From a checkpoint of a small mixture-of-experts model trained on Wikipedia.
Experts: 128 experts in each of 14 layers, 64 squared ReLU neurons an expert, a sigmoid router.
Training: a variant of SOAP for the experts, 446M tokens, 3683 steps.
Below are experts of layer 10 (counted from 0) of a mixture-of-experts language model. Rows are named router (the router's row for the expert), up (a neuron's input weights, with its number), down (a neuron's output weights, with its number) and show model dimensions 128-159. Each number is 500 + 50 x the weight over its row's rms, rounded and kept within 0 to 999. Numbers have three digits each.
After each expert's rows: a language model's description of what the expert responds to. This comes from a sample of Wikipedia text that the model never trained on.

# expert 2
router:526568507548488448514481447477426554448545410452391450571551514546606454539525547569415553535532
up0:501456475567501570549482491542516566515522454552514438439453527405521521479521494476515465503579
down0:528585531542474573528463549543509626532535540473582470650493508444511483431424559547475567507553
up1:587513482585464503555458446432534543499559493575445501482564574480439574514492453562471422500448
down1:446445524540551566465426384600505379527494442544603551413557528538428460478472487466577519520543
up2:485463464539477479567473472535489543496513450459465590558404452543584564542560543500544570450445
down2:472520546545543475531471505535489463519484532520504462410442512492565481572510543437491471471432
up3:436516440515592542453576406603480446505550556521513548675454535567507481459509589525431537565442
down3:526425496498450421481468508380488507565518400446374485372514490486446493540557504482497576531540
up4:543467545524551466377505506517523481513550498505514414579484489495527517557556578468536475445489
down4:462568463473511554532560519528512465524588466489532496490528588553519438519537533453480533497557
up5:512445502477462502530473580554514515539457500477543464561449501503514518521498590576483562487535
down5:560485517506460424550557473517508465521524449491486611537539516502459471400529522402547535477414
up6:530514436584504556491486529519517487464462476516563495548550543561498536474490476603515506507406
down6:558538556589498505538550588513516496474526403521439496476536522523518504470501549443543507447485
up7:488554501541465446446390516508488532522529543407375434547492590413563546471467503509478564518528
down7:527535553490444496476572429522507486537482544466499490514511486494542622546434509505500527523536
up8:528558566492502455586447500530426498528521510489424501493559484524467501503549514528402460468470
down8:445486576496410531517479467475503432471477574360464500503541469514441468524493521468490509515608
up9:471568486480489427462445475471498498453556408391498517579552469611495527536438550487497536567471
down9:508448519481541514517512579540527587490523604528414539482469474629487482548483524516500472444564
up10:446558494403489436450476508466508422477568482494455569514443517409518601558498560488435563480501
down10:485570466559453427531499436406497492480523509497513486443560499472534503487509513528541495546545
up11:540454573593462438561504523580537580590528493521527497541570476462500596473460562415483507461535
down11:536501452532404534582532557536537476590519424525464473502451533472462508570394500526520596504465
up12:490560507452504482570448423418552594549484505583397432527576554568454420528534451536415483493477
down12:573480420601404509513543490528481570472498467479514531418498554460502562462494449486497431442563
up13:457420571588557462548458478526541528455485406452481436543563450520568466486509605550511521449520
down13:460550527491443487536436447556611520597434523473615471487515520440481551484543476458445481520470
Function words like in, of, the, within, throughout introducing place names and regions, e.g. in the Upper Carniola region.

# expert 12
router:545542602560518481546454495400384583464535494419396540513532538521498463520526443567566459528503
up0:511514576594595533504509467474559463554533514501544409497459525477538455471464485482511522519413
down0:481540543532425500438490504526509481496552500524518578501503533455429476579504455472518479569459
up1:541478526531410495526520597461454417470468519534512469414509474488474500511543485568523559487560
down1:479337518555634542599620506442545457502496456477473547539486456485470387460549458548600485477545
up2:470476543494475575550495509553500579438566511419474582572521458548496532478510346493475455506496
down2:409555472499445516463517465521504492551476505552453494439508523471444505613452592487489443513436
up3:385537503503408529466484553508477540573430449532461573501518578467558478515509529473573391520524
down3:560481441457506542504454433530480486374439544496558559609494470416496474548469457442522558509463
up4:583452461468595535426508453514455486496540480474547492406504472498477479472490547497465348460504
down4:456564413461465486526510615502467457504452523532519474503539505493496522559428526485464565494568
up5:475578547484531516450472538482516474489507489489443581547503487577505492459405441584407467449466
down5:402544515406352429474509481539490597483483495559543440538512531503465505465504591469634470598516
up6:465517521616530485461499463428480460539466541484454468539494548474492580454492501567534550488497
down6:589538405506525490524547451519442531525532509547453463561549464465461471506488516531417482542464
up7:567450513503475527477555470519495474471527557545491490565499447568507486513576423587532523438548
down7:596494418528465499504500462448611514470482503466491505529475487582491520550558514591514491446552
up8:544427549498510536487579541514501515545438538454663483501504492507394489494539555500543490421474
down8:535556540519531557476518479482522561553600532535514456560511534501542477420495565410557557460498
up9:573576497558498463620494489517472507603453481440548564472459475489590508521554473562554518567519
down9:494495485631493555558433505421427417481449436552569508500537463640534562485544491436468491559508
up10:505545453533488507571517608460388563389548443473453545401538548480469542489510503569489524490542
down10:500478395536547431557542458482464500494471523499507478491464443477479479414504499506511518464571
up11:422550562500466449444526445471469516459578601605429473380567495411503498487436516513514445570476
down11:444521491480551501512546479520499423593551563559439469524472462472464554542536486503545589578529
up12:613466455472526493554513456478543567508513527445541460536476528525545575480560459570519474503468
down12:415485502414569536471478533525470519552475482533489504530477549457500540529463474551482568536543
up13:501429480394527537522465497559404486423518499567433519524671461486479531455455559500603470422465
down13:479493649443414453462496496532507468593515546536477454508569447594527511509479493470466510482509
Pipe separators and country codes before player names in sports tables (ENG |, NZL, FRA), plus common first names like Mike, Steve.

# expert 51
router:523597466518572546492506393527428547406520517456441405616540482500445530511492469559488521414524
up0:476477457530532459475451539494442502479494495480513523572482554556471451600439511492543486552610
down0:468541556503504495515469539464471473524611448500428543450496523448534483500523475581441472505528
up1:510509553435513487480420522512517493410541479432431475503495554509457451533479557509487494535533
down1:520539442502457550525572467443474513449498427552508537475591451526555538476498488478463393540547
up2:541546500509454530504415482464544472552503474548461411509505476492394528487574561398575520497434
down2:455504512467516538396535520429484473524556490572388449536524492543486525591457571525494511400466
up3:494576462486544528456370463486535507584524497474497519544475569562483469493522532463496542482546
down3:511511510531557561454441478587476425533499427513535556496507524583596457586494522560523528358458
up4:492533447402501633585561510498464529464575499446421445445502462563395590517517478508493487425481
down4:507523564522463557543470408455453492520574459489535379507511473514472502498470576515518479539577
up5:470498508552516579373384474472461408445484467508482493531444503520525553445481496504484541529417
down5:571501531414505516342462530606602550480477566508461625446577426537449503468472477488471546535499
up6:474533461415461543446514536504483473589451466428439541490453468551513495432491547538585438479496
down6:512503347526494517458519483503498447550501464455575506637402570496488448500503418500472469474560
up7:407472579399549568488468426491479563523406513396506394556576496415438393558474341575469566541480
down7:543370627436609574544506545500523460520448504499482441440428466477502518492489547476468611482538
up8:536453470504553557502522470438456507514526427440432415511501443452541415510461563447454596550573
down8:470489502512363488490443517431540520474475551428411511565403407531456466511458431486436554557468
up9:503494385453563484574429513516428526548404514433486477538573527498517490539486603518488531456472
down9:389580464562570451468618572512438490515460439529601415568482492477515464538501568518488477560541
up10:597492528533518575505486474458484463479464503463414484530551443549484517374468539510502481502442
down10:448535654535527481543439531509495538523507544533611484442529461558496448499541467429537486526434
up11:475482538509425605505464434529529448475583476548545439557568526526512661407449520526407566453513
down11:461597441541597431488520466551462535502489436509484409496549430475537600481417556481483436504593
up12:454441488539513503546494436532448456497508483541510557512461559572586531516514542444543583468460
down12:500511503491497508434447385521507458577502516439465541508492581449530498561535474566500611515477
up13:494588508526530507479517500459484512434412473422452476517511420566590490541407519405495521487445
down13:470520520597449467483447454520589623592485501488548508478535522380493460491444494543571535558468
Football club name pieces, club words and line breaks in player infoboxes and career lists, e.g. Chapecoense, Rochdale, FC, loan.

# expert 38
router:599549557433562627486477500430470468457519517406477542502473547614515484527477438539517498496500
up0:555481495485393464525576507514472478414575521532498564516493523417431580361466523545490385506464
down0:592483452450413510426453561502561372517596497552490524424507521538524449479478426454479499477462
up1:405528508523536503520532499513599494439546503459437573523448487505460528524497524472500578435567
down1:445471399493492472580473442537450467510554547502559594543499508417474485436508543471476583346410
up2:413554436486524523489405426445433505497541469481430534461596489481557517445505465529519512468476
down2:522540433466512541537482459518497527487585483430525488387471526598516407598469493455432495490549
up3:498593556498492579492536381552479519448506469527460514480508446496499504506481474540565528503522
down3:477564509501476498523503499466492497496509432383442512587561463531483491536487439458525482521396
up4:405515497491502553546605478519474509531514575419493502477519458526461556550429500456570430577581
down4:502481553483437489512547476503489455521565531548430365516398484539510515520488399504579496570587
up5:485472457524556527517550557561529502495442449535508458443490430528478467449501519474521488490530
down5:554551469557516485492443457551581471540479449553471472515470567464563480495467496516526572429383
up6:329526445519533511515445501510453593507515444515645485459470451491504503448479531554528480416543
down6:535495620414521510586497517555502536491444472561504420504513547511443551526628551523434486469554
up7:485468382458520538468415543515524461522483379588427542454482518475486516531465552476483480522451
down7:545520488543404516583502442569573595487494616491510506490462462480496509491472513537589468495532
up8:529433389552660510530492558455447447516412491393449444433592481548482428547451374464509493494504
down8:494545518438495553481463543481474526445550468418521424567449589521495449474503423560479462543523
up9:517449402506491506425550526547477458505595508478397547606501555447508554577498531453461532531552
down9:483513416585426516498521457479556455541538592362476437481513516486509539512491506483601527547543
up10:592545505521604592533450536537486507444464438528453580506531495540418561504441508522554458431455
down10:446478425529492516468500436536467442496526407530458467460458523591566559460553482567553562571469
up11:422518483478429533595479482486422455545342507506519470563427562506555566492549424479521460530475
down11:414511461525416620493464423495493507511423529450504518531475489556487534522425497467432517510539
up12:489482547414530546488559482553505472520560546406502481535384509572495518497407501515457411470416
down12:508426484424596458420539544498474510488538581512463501501527452411504536469495484524502481476473
up13:473459467514554511444516479457507522457469497510516547401487507500445595397408442380446509562555
down13:484537516540449402441432575551576493541511531526494523525470614448529374514588504492477435490490
Pieces of American place, street, stadium and institution names, e.g. Corning, Bragg Memorial Stadium, South Locust Avenue, Washington.

# expert 11
router:501551483452585509502493384514395442406450487500511487462484510505524572513532482557483463535555
up0:498483456419566534504549511546496542594373546478539519552480528509543516529449543546512404520558
down0:510561573468500490395436556552471497461428491522558459454566467495590485589429440533555516498434
up1:486498499519516534420532543467490505451468479391636593539474453511492455569525368581484420584502
down1:573522483528598532518473563468496455542569500506525492492417479457411541516490491529556442446492
up2:518481521442448531531512476484462529497520442413408512476477403553488545506459498468504566530580
down2:456430482562438458581496486511556462431449479424473386565469473514406514521462489506463489508444
up3:539451595592509476545457521542482417513511529526492498442550471563462514504500569591506564497498
down3:435503565422511470527543449413535517440515465588494477501502527516484449525426427512444522461553
up4:521560472498644582496497448430402504587529484417477604561451452458615506495548458484466434538482
down4:465544478435543510427445442485465449531555439469567606547485487526532547454571483485502411521535
up5:481586491509498447508522471567397455498453558376528537616479489437489464575561464514559459554561
down5:468516509371479490432501437386574492421417455445533494593447548427527503547434494423476475445531
up6:441496486573507482525515407389427489473532546438495506464422464512504530669436527556457532541509
down6:448511470498448518567547600515520514462559569504468469515526469608509536493506388501507462510466
up7:535371506440481466397512438569532490552531565479418555439442563450435494567478606568521471558494
down7:532429557568492541528527430448532481506405499540493472467527480418599544518531438470555519597504
up8:473497578488554484460433531490540470562545582513453429500521443464464511500573532445582446508559
down8:482523488583481532485403581419528501480532529535552523584609558431564488510553512491452514524524
up9:412527408509487471548519547418500474520490498484476364521556458553481403523593440565445500534502
down9:511469462518430592582487473508519513445630470488444480494496481446493496514531573559566519480473
up10:568553384577511484469516399664444423484614486432510524474570410447548472572495477514588450491493
down10:480478530471541585481482526485385515551499523509422481512476474507440469430504514408441570442544
up11:556542469504506440453531467475472504490491554438438558571403509514417524601492477466476539496448
down11:519503564537493443523570503462513545600462495536415494501498591442531441529428446528450448498459
up12:482556548506467474488546460460512441508418509456542543564458448454559521525476595507505441532362
down12:508472556449570491511474420526470513494527466511586450538479577427470443513500477501437533489441
up13:483493511475553499557554535436461481424421416491517529479508478484537397501578499455477549481518
down13:527442492553530532536581491519472501399513440452477496453517500532502512528510543512462597476547
Quantifiers and group words in demographic or survey prose, such as of, among, many, all, those, some.

# expert 15
router:571518576548563501536472387525405581481512539404528506492459538544502482441577463496587469489435
up0:511541559487584401394454463548424511516456535480496414462550503479579576456566540601492549529513
down0:480531530532517536444560457490469461497506497581544507468576532511556435470519464506493547421516
up1:463516475486577522458460522413494431492529545559526533435444498504512554443452529517429460539511
down1:558507477591437471540562488454521342512446384480412483455398546558483486511520464524498511504546
up2:486384472507483456421459500470448427497493442506484590502488545460472476423582466464599448573493
down2:406517444499501503547499533413531554425525463578482569487479485436482506444488451501494525475499
up3:533574488435453563522474512523533518554541554506499494445553427554474539576487537447549490374455
down3:406491489481531447492442550431551510573539538490544570523621463510566573555409497597424577492516
up4:530476522472475530534518565503510531550535564457529525548491522477458470518517462515534559478491
down4:518467491491460490470484548477586433516400540541472448445449479494516481412541516557449429492517
up5:553517404479496492518428547515448467519434523561481462491499521477468430481450529498446467541496
down5:486569443505488554522530466530394462438460491439509493486482529444508573437556490503503528486528
up6:534498545549555420558526425488407531431504521495511498523501500513463480511441510482504392426545
down6:487473523527514470578571472462521476593591467395387453497510412560485538527543431467498546510466
up7:414529485396590498522488505385481535564504516446484457469502521562526488433470488388561447394483
down7:535443624498527535485507527523536483504486503500634555502482503510482553533464494487535568454505
up8:485520505462515454511542480480476512435425556519578482551496537489521442544546530483588553502497
down8:489520408490481510399502509476553524486504543585511528444437457462617505387442580589438456487451
up9:494512380495598579513492469521530511442554519488536501467501536556519601495479454432480377409533
down9:500514556478433506561425559482480427475471461564461568545510481476487403567451516475563436523482
up10:545497422534405555537513435503486529568550543482589500573462562505545403483476494473590466494496
down10:512516487512527540538526473536545461560464490437352517471365513486442546561482553431432504563564
up11:568430504412537474488448458507580468522473539516484576535504469461513505492626484608504479472502
down11:453460494506525587566578546521463452464492489506585475504549456570500466525573528484553495384500
up12:556521522524452539484458426483572537433497496477464542411481476560470495511523428503497566529467
down12:466437533499488494523507401515459502514506490469642557434514572440598503510480543441456497576507
up13:470464539548448567514454565461511475500485452488408561591491602526461486529565488476495559488525
down13:526493573481453441576542506476524470516514453454426592409517507493482547495527559505451515498515
Connectors and separators just before a personal name in lists, credits and tables, e.g. "and", "&", "|", "-", "with".

# expert 21
router:582508513555586507532485492534413551438449475456464564476450501471450530579495428541535510475479
up0:470403533632543549546425509571470447463502531476463495504432551535580529542512481564471540463492
down0:481509426553421359474541481460504463509494509393578480476465464497551506451462588457540373447402
up1:457592489481510473551593556553438396498478523524571574411512461445574404544507459567472481497481
down1:388483545635514451469446524489565505573501383510407464550438405547504441516551463516435634496502
up2:565533597527533509465473470523499475412485538512425533503503545474501478469512539454400533480534
down2:475530497449458486388428459547464519503526456480536446440579603515475496486447563526351530564501
up3:482491489500576527487509553515535471564477498544528517469515458474531443579554461428473525545525
down3:466533479460495501556517529547456514550544484509501476459557450514503570462522578544474490531493
up4:511523480497495450409519519521543559366585551564467454429503518475558456467495507468485474435475
down4:496527515484558544545613522584510546427576512475512477494523508458456515510556550515523551529505
up5:499491575464533384431550518494433530576471487534473513564479483527589443418530456486464391469615
down5:408559559544498454489417473516549480525448502470480469450458544510534516398478562480505524509564
up6:490510500601513614461492515514542429382459437454415520494405520478537486528592502526486558595550
down6:462445580466498508449551526454494489549469431433490467472456542499525599452476562490498633513432
up7:517623493529480537579473497525457457564488434529555471492527500407469585488442447549529471518476
down7:482510487602637448526587525566498451534575582462516504512502523525484488518551508521494490546433
up8:491423508538568483524443510485388499520532459474520633565418424474413570529353513539530496597583
down8:546542475550422489540546475542497509541491537481495551464474539533513558509490498533486473556539
up9:425519533551598555514479521487430417465627539458582485532486421483501508390567476528549447481526
down9:441546430421453479485477529491548546388506598458495517501533457421552520475469455422514562566482
up10:464467599428461407435452487469537468405424545571520532506476558433535557470437517468522625564510
down10:429396481541434494514524420529507550423502520568499466529523410512453493497453499490539358407521
up11:533514504518507586387503516491509432481553412489436529567605491524536557376505396525500500506542
down11:419493415513490511557537428507476480440510434525471499589568490578578539410539515450506466522532
up12:544478498443504509581432470518473483440508445480547466486550596488500530497474502585493461425513
down12:506402594472479489430442534458495489524489566552394451420524429579550453418468446456497489490481
up13:495362547434530469441459567545469503578407557478456534448526495418471462512513536510489455551547
down13:589470495487539458511605514501555500487432580577476470571554507465509494522474487493510452488452
Word pieces completing proper names of products, storms, companies, places and people in running prose, e.g. Rev-ita, Hurricane, Park-inson, Man-son.

# expert 3
router:504468497537524462520494445538391592456539488494440446532498539446410557477464481577464443496550
up0:536512559544519513515461550577569438560570534555438496511468504502559487489459503546498502487502
down0:458600554406456453471532581461448520505416486412478453562432508469447461535464511476484500462488
up1:521543492525515465432510501449509639623588541563552548464515474522523427494506530464514561535470
down1:547477507474433524547509562531521424484622482458430441367462511439552450477485446518451594501445
up2:534468495576574425524434417469436520499434518558589504569509457467463546424477471398521472492428
down2:419458506418553496592414465487393521550480592451553599447539527376497557449615531409537525530488
up3:400570445528484595505466548546498522439482382448429536565447506489472503481530420516437428438585
down3:439474560448527516512524557522488517549443503496499481538404444402494428524506480563556489482464
up4:453514497553482652547541550492521487554586615484502516510541500537566612484431577462551505508536
down4:507467398505479459523448459454388425468519442538513474474509570509590557534538501574544570482538
up5:554559649432417474499508446564458491424520491556519488480480546494588545474534522582485475414461
down5:510462413481588453568467542477611486444539472550510473607476625530376450482493520410525515478432
up6:544513599377512476558438374525527555478425470511511505508487504496444451467457445511521574555510
down6:514457490428483473525501547539565415542522563487592454508561543483524450483504513463490500588463
up7:606468508558583464537456451508600478501530543494593483567526535506512469457485550542618502433528
down7:490512412392510530478501463467483489395566560525439443457436523538527486603486549491528497471473
up8:432482558422459423500513552400579413484507420522444504453424492422548585526494465479460565516502
down8:498405466475507580531488554530557469551453515450564550426338434577508458450521526530443579493473
up9:529510433442545403511496520472408500446558483493561382629448521556430495500566531476466516500511
down9:495518628512549477537507571542471472439497630429498549547502479479457544438477451504601513461493
up10:491489564503408480469476423440450545484499521435404448452633582506528426508474476466370500578480
down10:487514507505521514554552465586528531541493501470517541513467510501367486424516519402490528482511
up11:425550465469421421512546517567433576514523475580510491480466516447525554555414388524441470583358
down11:494513518507468616449550509501360544554467530440448486461517588511474547568512520442447538585535
up12:542490529550558482531479493435476477497513414483396524492555458585483423483572516505484509480410
down12:438488464460528455420526496501478524442366535523564471458538554569401606386438530538440463544511
up13:538516465550541513489467450518522448441459549504619477499480549483464576510505424474504477498422
down13:458468490532430499504519446459567391464523521570495535670497468375508490548528486415415494516557
Category nouns, usually plural, naming what a subject is or belongs to, often after "a" or "of", e.g. species, birds, compounds, diseases.

# expert 22
router:498550489504484441551472509532455550435509566414561526492462461550540497561537587577606494465455
up1:514501533455518419526522518453447576522472559488495456495402499506480510483490498531466476506482
down1:511469481534559414413426502526567414580535440531533466479541398516498551452508557489497541534564
up2:436433577509522541519454513494435500489452432554502451524397460418474486480491539545509474500526
down2:573500512586558432475510519478615395522529541588492511467574472519471454581497509516477505422528
up3:477526474482509467596481570414393498521478527491472500514500506516448503426620461585450511488561
down3:523383476551597488419442575459525571480481421517440584482454510550515500564436478443444450511521
up4:610582463516470583501443542587481524417511535547525518470490473559596545432484547577486478534487
down4:441481465483553372561524539563517508561485480486464458564534426499460499453491478450520514490492
up5:504527486428565436482555467513477518456500484438527452574390462466576370434480447538588506525489
down5:525530523534549541527474489554422459519623543493461487459498472532477467537470568488478577468531
up6:500457531506538500541568549480575494554505570525516583471532450420502550440459574504484494576474
down6:498470497483481522507471468434540612410419488388516484535422483504457508492574522535462423536481
up7:488443410489520476500488461559412483514483520502581473509554531501602454555528545538410454513499
down7:507403629498435479581540581543590445476425495516516451391440487499575525525494545495389532494477
up8:531469476530465427496604526526578459513526495475529467541451396452476601550466449391539516517586
down8:523477614601466473495508551515509504517542465463446477503561494375491390462485568563496465510530
up9:569493468500486597445487494535534471396493501437457492483527493533393499477466512511523435413448
down9:605541554408502506509496479502424510414534411488464462609540548492580460482543522500464468537501
up10:503452538580501451493432564464509497542535483524514527477474496522560450520500470450576542432518
down10:375455516539532544507483518534480505542507488420506454472529440503522510469546489523438471461499
up11:428526548511524572503475519413502458529578505533500463497420571545601486502518383444510583511532
down11:555563473487406465480503422486545524388569427529437589485481432487529517479479528509380453481480
up12:562515578437514470551524515569527477540410511554594466453477476518567498561493454502486511557458
down12:458482489524491363497485519514484538464528368509489570483455455464529557502520543488450432477467
up13:462554459477519542522571499509512425520451554491534489448458512510506436406534564532545520495546
down13:479453532478502506489519570408423568430594536483546526461528505455481513446500437519489507520482
up14:639551476536475471524603451474485459418508561583572449520449596545519477454479500549600526517490
down14:440536469487495467501530507564503501539471469537442466463462477570497447501534525584532581532524
Last word or piece of team, club, person or series names in sports and biography text, such as Gorizia, FC, Lewis, League.

# expert 60
router:539437544591461598628509435491477539488593438444537575520493536529480482514562492536525449472521
up0:551497475470492486494509389460524473507530466495547445496534582528549497552511493482479506527496
down0:517519526541480442408393427508419544395486508504493569496489487438520568472480620502532521587385
up1:485441519457486522570494446407582456533518510464584472536484537534503509535475515494517453490495
down1:494441539529431533457468517510505611504520450532454521474542456494484558518559529498540507460391
up2:509439505445547492484576454502490573478416528602468549533497564476488413529532548488448408440453
down2:508453583519604564512514452470600482500500506488459515493456518466502534383593368467489525490485
up3:562518504598498459606509405431500452588512526467534513518470580541497553551517543502482500441509
down3:556488584486378611521488530531496497550498432422572485528496483481536526420454539526554477548511
up4:482446530507530535526504489452530459479457445437578502463468469443484502429517551462454608556515
down4:494443483552385484470483540434480470522510398548514485439469553467484434526440394483479484417579
up5:587492548516539496510459511507399490513470496536531409445485543498513556511543498437537528514453
down5:480597486596475496456515501453488411523570573518484459541503415574450456618426506516471480462470
up6:516519550518527410451462502474468561526536485471442511445391431622426482519477562436482465449588
down6:467434536424525536524413523513510523457341568473545468505478597511516484520482538437476501526530
up7:484512504421521403466454529537419453561602475549527372506508499548456580483537536518454350495494
down7:472498495544503427481526496445494540566494503454460530444391509428463546509442519549489584550432
up8:524452540413536496587524462475507518497421471556557514547446476470442458473482586582548544472501
down8:418546464481510528485497537453512475360534467529573569420466508489478477515458517510514506437494
up9:486569511409484473392501585494547481486476506533486450582393491475422488408506479495594533492514
down9:529585452432519546491455525545485445507544521548558607455465539498544487478386487566454480417506
up10:555536484447559542452458473552535548476408531540519537550520439497374567462522508489608489558466
down10:471456495560445624495446527536447586466508584504506532470477505547626432603523447461448488513588
up11:532472484552373507577546459547427596530494519496445456480480462546514566530361488541481532494541
down11:529507499587473474514513505525457551504511495483477545479485532514510477429530500390588455552515
up12:530540517541398549494561445495487537506532529505507442457481422484460554532420538495440546471457
down12:505395474431581411616457493488403519489442435465464506483460474568447490462434506433537457444461
up13:511483481454524499509516499539523486417452566502561521557462541543398520429513554653467505492538
down13:486502492565487474494535431554583531422508553533560489612397471501484585518533363497527545487610
Commas and other clause-ending punctuation closing a phrase before and, which, but or who, as in "later, he cited".

# expert 53
router:532506440556541540505496415449496528403491467413443440587581536513543513437553534587529459429521
up1:522502449537444479521557471569472512468511460508462432609518413499557512537623527519508507489459
down1:588585487500443461502490488548556497491516407470526500480413467494521485494496473517510564535443
up2:482477514433464464449504598450455506512518412487492533508496412481560461477564549547460486515460
down2:505409585518429460500442490573536484514566529553458479493484546583553511545531497600509435513559
up3:439490458459541647636512521556514517505480455618528455589538469441606514412544527527504467558481
down3:561456566620377403572482585479488515560570555538528468464559465426510454506474548458515547558434
up4:449520390581518591524532550464512524415513570586528494470473381537562482516600411488514527507434
down4:492557465334573655540581492439451553482542487509468466530475552464528442517422495515490488461472
up5:557459529429608388485519553509531488376554476531608513477526467487516563465409474579506451456437
down5:534491460516522443503428486499607530524454466540490484547576498489510506460522460489479463514417
up6:445518513569525516503532491480446451424508471429373510487415505496440529558528557503522512428473
down6:532522456502481497425492543464528510506516585489445498447517485493541512459609522463498580505572
up7:567520411487485520452586541520493532509469529511611478454493549538516525479494462488485501555397
down7:559478515433483449530512495394544548471523447515568502523407504552479480467443422466500533461482
up8:449592453520480527456508366536524477488517529499451531456478447515510457382509589460479466556496
down8:414504450556424478589557472550520541602496459510522518488467540480448466506532538578575454445536
up9:577524434598418468507519457512477502502418516520413515496472499545546485527562490525485536433458
down9:474586443431506457460444565481563460547585548496515476458465548454543463499455496408492578539461
up10:602568519546442514533573462465468532516589532465482462445531506541522450576458579559547475525398
down10:487437471469542550519506486489490504520495642478536472502493497523488449455511540427508551508403
up11:438456519530544549501431465552523479510471490526461473504465473470550556541450423479579455505492
down11:373505448532563614521601504498424473573502440504517559549514490552514550554497501417479503426540
up12:502524452545515532498481510484499557523466493590540528588557549421532606451555482484504474459481
down12:469458513539534693523473409469629460374486481519526438557487535508474531440519570425503517396551
up13:522503409500538596459514538485512491578490541492466490523540502562577464563489532542521522446419
down13:518421555524522513577482471522482472482497472545508580480557500466457590479436368392530549512489
up14:501472582495491425433562425386527466481510464509489463591518517558478550640490535508458483537533
down14:590474470530454431491523485419554498503488567509557537450471483480463415501376580486495458493491
Nationality, religion and role words, commas and parentheses in biography openings and birth details, e.g. American, Catholic, politician, born in.

# expert 0
router:484569521495512510472465372511391463475444552482480434510523539453518506424555518536550501552488
up0:456545577544531553514517593528483533438511599551509400605461486538542476533571485447484538491525
down0:508479548465471436398427493575486454533515447533505456513533494547575556455575511533492453517514
up1:548496464419569503438486539551429472503510496491425494459509478578593455645525520479591515487514
down1:489570454492409553399454499519513504452497522566518438443460531470549555475543510438516509489496
up2:443512542473459559478450513494460481429457512506426460505521547458499510464532481657496440479482
down2:571494480547486492406521519529596537490463426426406456481595483540533413486373494470478443452384
up3:526560530524522573517506494467478473418464532467509474619430548496578494492470548539527518392448
down3:453461563543524510509486450491509495482495460508482551441460475461522561409479470455449437508540
up4:514503534493500438531492549404438527596546456513511557585472518526481544518525575539458609492483
down4:502436401547435463504534481498503490458509565383509481490517492518387461468567449513550559479534
up5:498552431513517462529558485395587525537491399430607522553508396594535510365517509526535531451541
down5:486470432540495550345532455484521609461481510509480437503460562554607553459481512548502540545451
up6:538478544471552515544507466513447421493514534456511458450489404401382495493552515483464500499529
down6:438475509515477547514390526571576416500558546510580495535513511477520514507464531501455535479517
up7:357529519538554560381517554516444473513444480460441524548490539430472509513555513496559502433553
down7:526592464497512455466440495485433474484522513465445543484449476447582374429471482555534497432509
up8:452510418498500676563497488539527460523514424474470500515530529527525497521431486492618585543452
down8:577540510554569496434449436452456476512573560537552544531473496465499543417516500515501450518476
up9:511402504522539591577498455539586434532506473544520530535448520505583437403596553492538525484451
down9:504462553429455452489457557491455473539491606492637593574512444498556419491501493532521583444481
up10:438477541448464525509442553494496442488503508586497513397505462411551538449517567464472487552486
down10:528506505506596467557655510530547487487528446455530575600491527534450458477450427482456464449479
up11:480459440469512535503541547503473469541502511600527511604497491524530513479454494424564521461479
down11:417481430459530463543460555542583526480533552431567537564510440478541576524473492398536580540508
up12:498497524455557442500549464502564566509492520426493505499412548466570467533520457528553519521488
down12:545451522550415525402495563471441547545483430540475497470507490493521506485406506584465387499446
up13:407440483574516574423489353608504551527464561545465470568520522479462484568528482546564441524418
down13:502624530567537473590474548497481556564472529519531524578500514507513488494476558563559492489544
Plural people or group nouns and quantifiers in general prose, such as people, members, all, many, those, often near were/are.